Experts of a small language model: a softmax router, a variant of Muon for the experts.
Below are experts of layer 3 (counted from 0) of a mixture-of-experts language model. Rows are named gate (a neuron's input weights, with its number), up (a neuron's input weights, with its number), down (a neuron's output weights, with its number) and show model dimensions 0-127. Each number is 500 + 25 x the weight over its row's rms, rounded and kept within 0 to 999. Numbers have three digits each.
Before each expert's rows: a language model's description of what the expert responds to; "comes before" lists some tokens at least twice as common just after its tokens as in all text. This comes from a sample of Wikipedia text that the model never trained on. Tokens count by the router's weight.

# expert 42
What it handles: Topic nouns and word endings in institutional contexts: school, league, government, political, college, chart, plus endings like -inal and -ients.
comes before: ",", " and", " in", ".", " with", ".\n\n"
gate2:504512511503475531483550481515504484509434506519508483494477495479494462524503454496498500505474489489524507478442492492512500520498510506500523455484519494480488496500527478496531527497498515514527480484504534508525500479557503475535481441499519517493518481538506507560545526470489486499501497520502495507526512500513538475450474450507501488444545479469470553506496443472523502551471
up2:474479474490507493499488501490470474528558466474486526493506495506486465481509526524518493515502530501513477526522504545471493496491567503505471525526510462525544510484481498488495471480514482540520544512503518547504550508518516517515511496522567499540494487482485471502480467516449484537526504497526505486510525506452448486484475523476484455507501507513475446482512534537545489498476
down2:520494518487491458490474485489530506456479464550484547483482516513509505484497507491513480491510564573467525514504513512535512538493509530484505555533508506508494509518503454532453491507525527496532513543525533484462470514526492535460505506469457466477483529526501502485478503464490475477528509463530510509483490458504482498492504514514488503499534521502480482458518535477506530526546

# expert 60
What it handles: Colons after infobox field names like Location, Designated, Coordinates, plus naming verbs such as named, renamed, located, listed.
comes before: " ", " UTC", " United", " The", " L", " B"
gate8:512460470511480527524467517528500496487503484497501506464546541461552496482456475527522489509473499479487513496513514498499547497440474506509515516532452532516523502515470552517525526505437542575489504501489495478488498537495539477506489507436484524482476480517508491506465513518486481455478480510498487543537509501502488517525489496528487516517485479482517500449488519510490503512471
up8:478491525481506514474478557538490542502500546501555487527479525454533476504475479513541524531472501497498508472523515480507495478517500496500470487467486500491514493487451459491517483506476479518545517502502474453475477493539470494477461483467487437528487504536487497492440474524510542468509474510522487508509515527494493467538505511517550494517516495443532495504525464479504481486497
down8:520495477530510475523492491502531465498502484532501481524482505498467519512514505538503493490536449564504513454533460471510476507442515507510501497465486558490469493535503510532493499494506439505519494491532487473474491532537527512538511468500491532538504468480517520509507486433480480494524507482497549451492519476546508503510484525485498510505504498529494502454539473479488450504494

# expert 54
What it handles: Mainly of, also for, from, and ampersand, after institution words like University, Department, Minister, as in School of Education, Council of Ministers.
comes before: " the", " Representatives", " a", " his", " App", " Education"
gate0:521483461545488467525522489494500474527495500488552514487494500511443482527492509489482546518515503507501462476476512493484516467512515488531474460493513491485509494521468469500532473536475533506523501445439501444456493482534498476493527498472522499488507498488481530506525542488491546483528489461555471515479480505517506489501473507523508441496491438527488534466506514479487502519528
up0:519540555507479497511501455508499521465524491503502520523510560532501550499529509523494536551456509507469490528475500512488470551475526504511528459514514501478516500490486499500507468508473455485526473539435520498519519533495496496556514482469491496504449491485492463469490516494487536541511524464518491502515526510533478511544481497500495510482497454519488507532540475483477505536495
down0:504517512503520522510517486502468493471459503503490510518527451474519481498509518517483518545495484485486530472475516457490500510507465514520506473484513528494508547510444486503513465511484462519515454490477492499479466452466472480481493510569522501445491492463486541484491510493452407504524467482465537511507516498529476526491505464493538493521498494511529509491495526517455495500510

# expert 29
What it handles: Country names after United or table pipes (States, Canada, Italy) and infobox field names like gauge, Area, Country, taxon ranks.
comes before: " |", "\n", ":", " (", ",", " |\n"
gate3:504519481513471506494478468489514472449475507455523480468460491501489512549511505503509502501493533484485500475510473547492485521481511494509494501511472539538538503513465506479535443474485523537472493498525525550495495515487507506516526452480510562515449463515506490466546536443525527500517503535468514488496556542492492510504477497495467524519514523519458536485515496504492508515532
up3:490471455503525499473488504532504501491477474493518514498491491525535566500496466433501447456514543513517530477459506520508506477509510505459511493517523501481485511513470471481521447490507526449500543475473501514493478476515484510519520511498507510526506516520524485526505523460516427484457507516474487508548482504560467526482461511466519511472511493520521502487505485498541486480476
down3:536479537559535514492508486508468485475466493481525504492500534486494488531508503465479479458497479444511480541499470482487489458475460504531500479477554517490501518509504453502497441437455495537500524522492479474527460524532478505492487471470483502522517494506516504454562504523478494482489498524485483471479511535516494525488505502501494519515537519456513534537515491489499503532496

# expert 13
What it handles: Opening quotation marks, parentheses and sub/superscript braces before titles, quotes or notes, such as "You Lost, (1930–, (incumbent), _{81}.
comes before: "The", "S", "20", "M", "B", "L"
gate0:486515499535499484499484473505476527459519476521521502496479532461473454515471505476531517488516512510485551552514533486531486496539482496509472523487535497533525500510497505509516459517492489556496481513552536538555490478505504477482488515542485491491475498476530552501499472529463507503548457456505496485475517526510534484485476535487495525537521520474477459498480481506534509456497
up0:480492518535513541490470455532476477496512459513482505523438508506516524468456485443485495476499479498498496480496543470467533486509532495511499527508522508480502497523497539501501504477493510551476473484476531484502497500552478527461529508469548502457553505493531519487518462498487512496495482499478501482480474529526463474513526504508522491567515515489472471498488455504530515444505
down0:475534468499521492508496510446471460514528481458518512513500485532542525514452488476517491504515522461483509525526485530499494522483511481531515487512433518452506458516504539502534508568482491511513504482544518496514516449495537551487449490506495511531523475471479490494507488492492507506501517518506519492528495490527468532518506484552512488490441456493493470512492502530490470527469

# expert 43
What it handles: Modifiers of time and sequence after the or in, such as early, late, final, next, before century, season or life.
comes before: " ", " the", " season", " century", " life", " years"
gate3:492478518512494518514525500526481507466506535556522483491465469523503510494526525529518539473495472494508487508494478492489567523480525497483532515490454509479536494506475537482526532516495445514502499513510520518481561485506501485494482490455475508487523468474540561496517500546466492500501486514496497522443479478534560486539500529473505518489461483478542471532470506483486498507522
up3:502471528531488501471526506496563458479494507522564511531507473525497532491523535485487498494475512503495472462535494503506511519517503498496547546525530501531504499497521524500524528483508480476497539508505466503559471476493517514501498550495530542541526479501511490514520502492518509500536538502545472501487478484528516494548512483465495439457537526520555492467527497510506479516523
down3:516483505471499516482533461516506525473472511503469524513509551532476527532509484483455490489588493478492505481500497469501505496482512495507465503526554533501484526528541538480495514511516500461504494462534484472510516504516533497537484490526482488506491483494490470471522471540524488515529499507528543444494466484450515515542504472490533457471488503500473459485530512531532528487509

# expert 17
What it handles: Words and numbers inside sports tables, especially place in "Gold medal – first place", plus table digits and odd word fragments.
comes before: " |", ",", ")", ".", " kg", "–"
gate2:511509518491516531533498514458480470552523505513509496472511505444565511503468524532489523518499487512511493484493490468501533540480512503503504454509481512523483498543500461515469496495517498506512493563451502457493458530482532474515475515528452536490455516517520506527483479526548519512498500475516510438459480488512454529522501545510499493526486494492468451476497513484495492508488
up2:491457503476499476538488447454443520559463480507476478480527478535506508481482498482490497505497493498486505505511499530495498484487550499468506513465475530536429510462502480522514507512452462497509474467516477459511479480545484521495479476477508496529535521496483511560508510491488506529525492530488485507500521517508488506494478473522470497510477458498533446492455484470468512512534
down2:516483526530512497497537491484495495514554480548490481454528509491496516524525496528492420521498502516503505489468529451470528499524494507496482536540524483484508490511548495505447524514489463517511533480491480467484510517490503519534540480573486503506471491509497513440480486528506502498462501492516512499462513499559521527506481490474553511495506512501466535529517527507474496478529

# expert 52
What it handles: Nouns or word starts following a preposition plus "the" in fixed phrases like "under the banner", "under the title", "on the grounds", "part of".
comes before: " of", ".", " time", ".\n\n", "osp", "math"
gate0:465483460498471476506475531514511498452499474486528504533527520475519509485479499546520520547508505506508498494480518498477484463482466499501537506467498565531538487516485483482520542527511484438530538500508519455488516497542493498510496515511467530564489562519558528495463515542518491496480511494555503473503494464480519493513497522494469503507541479492501494510497530494491509470487
up0:521494470518468491524485521497567478521468530478441477498464529487521529493500499510455508498537511488490505523497457473530523540560483494498499510481503500484520507487488488508480478521553432461506476508492541464484497543491522495489495530475491475517484486487521526510506513480490469512475499514492528487479555464459522455505479497552462490479527487492489520498508521450498499496533
down0:506509446519558458496543473495503540479517505503512482520538478486495545500502539489487506497521497551528497511507511529487512495515501523486482526529535551512482491498512526524515546507517563496546509509486495524478575503482476466563547540483469508522526519472487464511515476493482524538472473487487508505473515526508474498494499536486532506464516523496518490509503527481490528488489

# expert 46
What it handles: Abstract nouns right after "the" or "a" and before "of", such as hope, age, result, creation, population, plus markdown table divider rows and row ends.
comes before: "|", " of", " to", "|---|---|---|---|---|---|---|---|\n", " was", " is"
gate0:468468495522483469517550505465488500534510501500459515468580499492489462483507501444480478536541483496487530515501503497510509509489463500515460498469482448512471505478538520501491476487493502506493511486486496482473483484514517458496455470545476521501520484536490492477453492456511483478472486481497493509499490489546471484528492469470516491496563501521502466463501536481490489444470
up0:477476474465509510571529501502517513510484540486536486487500536587485505475530470509512499470531486485502445485506461495530501547489503504481500494537444521492534504509504492473521467522488469508513538490538518502465506505520533513512530551479520452501497532472528524520526501493475505474487469486471478519476463485525487546524512497500532476496466493467494498508524521470496498500510
down0:528508494483517467513497504529479494540540455488501528520506489493540489482501475507483491481523467460479486498500544458506554498475458497488505548486489496469484504519568469507485493485530450518483507562499481508520519499470484493496506512442483484530474491465475454506495473540505487508482496517508511438467484473518508493486516483483516488548522491480550528531504503515477469467479

# expert 12
What it handles: Words after a verb or pronoun opening a predicate: to, into, would, could, must, him, them, as in look into, told them.
comes before: " be", " the", " a", " not", " have", " to"
gate0:516502463512465495496540513519484517456495499509554500514509507472455502488489533466514500494504547503497480490481506516497520480457501501507457502465492506519516502503501482494505532479505490479566453479492491486502513537494505465531463455525474484523463509494500501493517542513566463532488506517527504533472535508495442528532518504495487477508490484467546439462526517476497468475539
up0:533489531475512500498482525506499481477482533511501488498513476577455493491530502513479465473496557488494524500522515485504501514485515500484477461457502467487506499519515465535517499492509562545524508505489500468521478476488498516456501506506511502512497533530527488515530542490505531473484496557483477467510511514479520506466538517508433433545494517488489519527480495465522500505552
down0:527551559478507486476484495498529478480507482497490507536526487461469485510473537521501451484512450522529501492512485503462485522544548485486499453530511518480493502511496551518468458498490515520472493531403507499533530495507465518528481500534538516531497525536481493514473496496493524501538497505501512471506493522496483527504518483524502455534458506506510514507493497542483516530493

# expert 47
What it handles: Short fragments in sports and asteroid tables: e in "v; t; e", oss in Win–loss, MPC, JPL, and name-initial letters.
comes before: " |", ":", " ·", " classification", ";", "_{"
gate3:484477498502477471512493509521493501518506486490511469483491485505536522474500515497480538479523504485483530516515485503527528501498484503494528482451489463510443488478523521484509525464534470508482455524499469500509505516470537478469545486449495519472468521470483510459500521501483553487532508530510527526519466502466555514505480491494490513515537596495530452458525490502493470528499
up3:512513483475455519507541484474508470486479484526448517538462466497492495487490454477494475509506541500548470525526496484506486534521480504486473490490515503483536513492472464493500477492473502457533522505497511475465499522531456478520444530517490504500541507537506471554526529475505449486499480523530480510509472512557489495497509509505477487486508468455518551516484552478481508529486
down3:462475506490522490533495514496515494494492538482490500466470494475489505512478488509476508522474501514516491499470544486481485463514513511536510488504506558469457484488462475472530466456472523498448497474494513531475508507539539515510500517460551470487552480517488553506546518484514517497530500533493542515581489502521475523514484496486536477489508507531468508511474482469536511459502

# expert 4
What it handles: Space tokens that precede a number, usually a year or count, after words like and, of, at least, or list dashes: "and 2020", "on 10 April".
comes before: "19", "20", "18", "1", "2", "3"
gate4:496523490468507516493496548514542511534520508497516510506489468526513476487511508493529535469554463496493528530495504480487514495508486503489518528511473463495525499505472499480516491509534472492460546444515501529466463510477500492521549544522502510527517522545474489489519488525583490517451500516506529497469503510511457526550502518478504475450512490490444499459510480489482501538503
up4:500511528520503482509458585492504474493495501498474495521475465492516512527492478505512505480497498501498494462491501481555505483511518501504476500529521514509478508483487494484511496503460486513501540521537490492537504484544545554496567561459519481482508464507491492507506487506482496484546540484454538548486477480480532497492480535508471508516466455486506476452504529539514482462521
down4:472527530480501501497437529485486509501494486461516493492543546464504533536547495477491480520506533542536440479497502486545507485505504453456508500479560471483492491484507510506519467521510533525467523518486519491555500495527516522473490513502458474499496484559504456514523527536534512536531482490487483500494512510478523522466512498499520455493475526531491531491502491510521494505468

# expert 30
What it handles: Labels and values inside statistics tables: Location, Total, Career total, closing parentheses, zeros, percent signs, Ret, election, Candidate.
comes before: " |", ":", " |\n", "|", "\n", " ("
gate1:497477488505477466511485504499487460542509506478517486474441503495561510457493504461494492519497514507504477504502507511484464519472508506497519479455472551492456508479461494534519529482465496517502522570501495495461542545481473451553521505510519511475534505477476498511474516523479484527556500544478471516509532506500496498490490512515493437511495526502489557525491471517493512495501
up1:507512530486518465451519508504529540500485537470474505539454522498494516498543505466492548522532470480501508452514482475505532539443471508506499491495560542519454500533524455536506499477499501503490507521486526497518534456534473512509483521527510497505510496533479486494523503490496496478505465544439493497532536476492519468518520498512453493509528482507529471489511470502490493545510
down1:487508512495479508509515512501476485506524460543522507549542532528499500568478504494504488528523527517474473534489507531472485503512489571497513512504485487454506533505529515516492524517524550500449535493534505487513469462491492488494505501489510465526526528512524506536494477517522541516496484470518481486433454473520521514540554546484449472523508501517485490491485491493476501516510

# expert 41
What it handles: The period after a capital initial, as in species abbreviations (H. humuli) and personal initials, plus some slashes and capital letters.
comes before: "5", "0", "7", "3", "1", "8"
gate1:459478465518477479494502451519489510513461522475530527510500491465494525496516497531497460526489524508525519512483503489507430495521514503481519517512525501526492476477465467544511515507506525483501508511471498531485463479489482499538512509458509486487523447523494484509519525497492564502577473520549495492503556517490527523483484492504512489500479483528448445473541476487540493495499
up1:513533464497511487511494477480527548508546426514488480570490517510474513507501517568541515481487489505487516487521460483494465495515503500524511479526508531533482497532496471497523471472488524504477505547501471486487495502505494509486528489536490480515461484455476535498533484460506544485549526510471498486455475516501525528480491469501504528479506553522497471550503486520504501516472
down1:514528462498455490478465520547498524516491507508513483517473474501494510498530536495457499488491442512513484490508469539467478466492500479503493491508470538552492478490499489473555519555519453531470486480492493488517518507546505495563505483487504505548481471470538526523509468468515505513484453504469516488480503563495490523509482490501531469510503521479474501515472489512528552526510

# expert 34
What it handles: Final word pieces finishing plural or Latinate nouns in lists and descriptions, such as citrus, lotus, terracotta, balconies, plus common nouns like water, river, food.
comes before: ",", " and", ".", " of", " (", " in"
gate2:444481499503528430481482481463499511513487526469548538481468478465486474498490500534479493517523492496496498502557551527518530528469500499460479510483539486455514498535539514551508520528519516503498506475506422492513501526482523535524490520488515492527535519481461500503502493477437512497498505471494494494536514475494549524517519502502500498450497500481493489527509490489497527525504
up2:531464489541509504485511554501478510500480527509484496532463548495474502502504535514516453475480495495509498516533522519540478504505568501478528533489496549473486506474512473454486503514511454473508497548488527489467476495522472485462520480486460503453486478494504504494525497433542473514529486515472466496506476472466549489517475502520500498482461482483496475476508483452508492494476
down2:540500560524471520535503494557478488503478463497480475555501466514506507505500498461529472517497466492544491531519510498499468486508527515504480487479464449468502528497520537499495507469509508479495488480520459532512505501490515523540485523539506505513555488477510485479520513477474559498492475462500466520526468478474523485524496519491497512499506496491521481537471500526520555527570

# expert 0
What it handles: Row breaks and pipes in results tables, country codes before athlete names (USA, ENG), plus defeated, towards in station boxes.
comes before: "|", " ", " |", ":", " JPL", "|---|---|---|\n"
gate0:511476474485471529488515500540505504442515518485506493520480515491522542500540491520518484529495503494485512528507482504475493469421529504498496458516446515483486497501471497515511526500475459486482512573495469491491527495495501487484495517445475515480474520440509457517528528493502509489511484492531480494515521508478530526507468426509493510451500484456531504481513448473518493503477
up0:482479446489498471497484486478455491521552516556479496503520501497511494478505478477493494501496496500533513481500503486499497524477494497493500478504455506489483489486498543494532510522522495469481497516484469483499508493498474490510464512554523547504491503473428509476466524489540464518541508589467485472483548495482494514511503448512424518536464508520521523500500501499511517515467
down0:484525531508503485522486454553481504518504509515489521538488441508481501546529461520507532484561540511484486470508462504503514459547482517482475534520499485513509534505534524542494494512472522531473531490525530531528452494507509506487512482481482482502491547493510527497525490537529514498534498472523519499468502521480507488483479503472451514476523527479466471488546496449474532482512

# expert 10
What it handles: Prepositions after verbs or nouns, mostly for, of, from, after, since, than, until: "lasted for", "died of", "end of the season".
comes before: " the", " a", " his", " their", " her", " its"
gate0:493526469481440500468496504458461534488488506523487494501502529479511502486547520499519513463479468502517550496515525496512472482472540496468493495493524493468484511510474511505505477464521514534470536497502449504489501525509508501531536486481530509526470511515459496546552486523495470498472530486439481462507554498482478491492538499498485514427514520479504551518498461491494499533516
up0:539529486525461508509514429483558500533486504474503517513523490470521504503506502517490506510484520497485495435531500517511523551574488498493525481526465478512506500492518501489512528488523441493487481472493527453470472503493515526493526493523507541511496483521473501479554443495493500526457522468506466531480468536508465495526474509472477545502484494516448495502498501491511514508495
down0:535551486460488516523507459478531520542482481509478504535428526480505466469452505484499513494509502512478530464496520504540495531531500526544445515474486481542513503490507537448498492498502507509500511511484503501476494450509518504495497487538506529489472522495501460521514483540485453502522517473534503530461505515515530533501506517515489493430493512483494534482499558516490479508488

# expert 26
What it handles: Pipe characters separating cells in wiki tables, mostly after numbers or names in sports and results rows, plus semicolons and dashes.
comes before: " ", " \"", " Title", " —", " Candidate", " Team"
gate4:489575491504483496494465569518521519468501498474520493540484496426521540479518506486523460543522509497524510471505520499534489513499512484526508509532535513501515476515500483511505509501469524493475492519523473512514514531552499497500497434517457497496525526539498482521462500542509475509519517511479495489500516485505490506504522482515510462451494478462560466491478492483533481550479
up4:483541506486525505511506492485518494487568499510473498514506449463519487481440505471518488491512505489506480490487536479545480494471539495493504467490471505485486512537560443486517507535484503498481500536469480526493526493512466516458484495505561497496446503538468485475485493538495465481482487479508478448511516477458490484510490492474488476478517482518456473526492490443494522488468
down4:524443471485500528472468481496522445488487457487526529491449527469509519491515485497475554454520474501490485495482518512527507485457534479479499505474507497488466480520507519478485499482487533484485543508481522502434538525477529497529517552515478492461531503484508538513485522517486491497461503499505474539511505478499517517480482479480513464521498478514445490460468529464482544494480

# expert 32
What it handles: Periods, closing quote punctuation and the word but ending clauses in biographies and film or sports text, plus table pipes after names.
comes before: " The", " He", " ", " In", "==", " It"
gate2:489428460510477489522486459478518487530485502502553523481496517534482446507484477520510507494491552509510484507518496510471483473495504492543512467534538489532494502500569507525483490479467532498519532466486425508489531499520478525489445491509542518491502496492523497500501471488520513505477454529511528518518501518517502466483480524499508454516492495520485538512550463535502481496485
up2:494486544523503505519526455500531503540498493440502492526507504476550469489516512471522490550495475503522529515510476530479493497467550499521494462531479490523526501490481518513472532521542547505504474507503527458482435531516450510499535481514493533501490496484498492498464499472498491509530524544488496503494514559493501531493528512521508489452505522530565489526496475479506475512465
down2:488456436494519526538462500480472493509501479504507551532495472511487432536500497488493498441529531494462493485455508519487482532508502514500489461478495517529488472516513522494513496524487486520529496459474523501504544507481507481488497521464551481517487490437506541511480516522524486448484469493523486491469507484531483474503499497523523514516513464511484541512530513523525456498453

# expert 22
What it handles: Title-closing " =" plus line breaks, section heading markers, and sentence-final periods before a new paragraph or section, as in "= Marktsteft =".
comes before: "The", "==", "American", "C", "===", "P"
gate1:509505510490498522502527514515479517454465521529495510499553509442569535544485461532501530510494540509495507507554522524489466486490487501527497504479493459510538496520487510483483527514525463498518516417485504468505511494508526498512514502471525500511458521525502481466511502480504537521512578460475492526531513497466489518513514489505488531504501503519514543497483522491481502448497
up1:504548491498519502459468486509498481533484476467504532489485463513420448487506528491487522494501538524475492510511531496498502507524476501497502521499530476498511501533503486514495456505471537554487534499493484530516510480513518554529487550511521491471500516479493512459456538469500510485519472494516485506537497475504486493533511500498534474522505478483585494473515447546503485472498
down1:479445491486497507513496517501483539545507504547493478481472511516529508444478529513483474494459503513516496537487538549488491522495488455521511490480479524529495537503474524532475496472484514479499521537520470528527461520537510486470455544486478457493472514504503516510534510521515498502550472500526504471511481507512491537529501496483509501527527557491457491540500460464518498472548

# expert 44
What it handles: Number and symbol cells in sports, poll and race tables, such as time marks, Qualification, MF, DF, GK, Nominated, dashes, row-ending pipes.
comes before: " |", "|", " |\n", " ·", ";", "–"
gate3:519483525518475453499484518510511542480511508519481512542478521481502493537528514532486503493491530506503476460477487536472510506478508495525480488517528515492449502478502510499513487518501450479508553519509504541516517505541503484491503476513566459505532487495529497482554556505430513513504472490517495530523459461521512476491555538473466496461530497530537510515507496471494471525500
up3:488537501483522490489573514490524474514514511531457494492471478516518511496540534499525517487462518497466528485523464514478496517459493492519488492440489518492492511504507507502540484490528461546496530486521543502499493498528544514514544496507486563511520495532544510523503471481484426490515520553474535534495506461492492499478528521524504478489531478477478494507543508464513506484513
down3:509548486493460530499516525496544532502491495507468444538537517518472493469484513495537487478486504520525518498510477493533506518515497473493520519481441559487512490502511500472494525445539485544518487487498549480521489495526503532483501530452473534500477487487491531460513493477493530464495523515520544519516532486493492501469550514484475466553512475486501462501502526505488448481501

# expert 59
What it handles: Structural punctuation: table pipes, semicolons inside parentheses, dashes in credit lists, colons, line breaks, arrows in formulas.
comes before: "-", " ", "|", " JPL", " —", " A"
gate9:534513506501522547482447535496474495490484533499447486500502476494460469492480527487530506465499495483482480480478512475496514460463459494499457486487504514498516510504492512492495506515519481531497465471539530497523479529444515495485517540521505453468470502510453498475456487487490494457477497467441500518496458488505555513514526474527501462476471482456513498467491529479513510497447
up9:491540471519491484496509531522506528498538561473512519544448503474504444500478485476508474497490565507497486515500475497477511482513509498524490496468528552525473486490479514512509485504520506520476473511557507491533524464487519498503469491485458516455463484529486526553537480495454526481466493475472511510509516440487513498479500481486485522450513550511534481502531496494509519504509
down9:474474471490538486526468467484523488493544513480502500478495500520487502498468515507477532505483504547504494443486532498506489475508519475475498479496490486478485499521542475459527533530521517522461503514484514499485526498529472561541508554489498487542524509487490496455458526504550517497526482510456517493492531476461566491470557481502472537495513486515456522514515492528489523494479

# expert 33
What it handles: Space before the year in birth dates like "June 26, 1985" in Born fields, plus word-initial pieces of foreign names and non-Latin script bytes.
comes before: "19", "20", "18", "17", "1", "6"
gate0:512444548491487511462446506490526499476527479561464516516526487490459508508455492503483511473485514493509512524484489508483528468515508500512501514457497497524537500462537538510482506508474510452527443528510537478496489518520476490528464493441485477494515514515526452487489498486444462508493494496498501529533485504485478469502494511530512514487532537504516452516529487480559518506503
up0:471492547492480510477522519521494487480512536511498479512473469513514538553544466545494476504486481494513505530502503473517482465489526498501480517506508559486481490496519509464497541502520504516531522463504497529486506503496457505514490573470526483538493523555449462528506500529554489491539455512487480479532489495457523466504484505508464514452481499477498474504503503468521463507487
down0:501509483479465471464464481452512491482461492471511476509505483530523481518514477468521481483541509495520537509512491496502527480481501496480468533489504524443511481511525523518478501508473489498508475493531447475484503491467515492529486501510509534498449505473546451556491485516475483552481474476513550481486495545560508521519481495538466462521520513495468504465485516485544470490517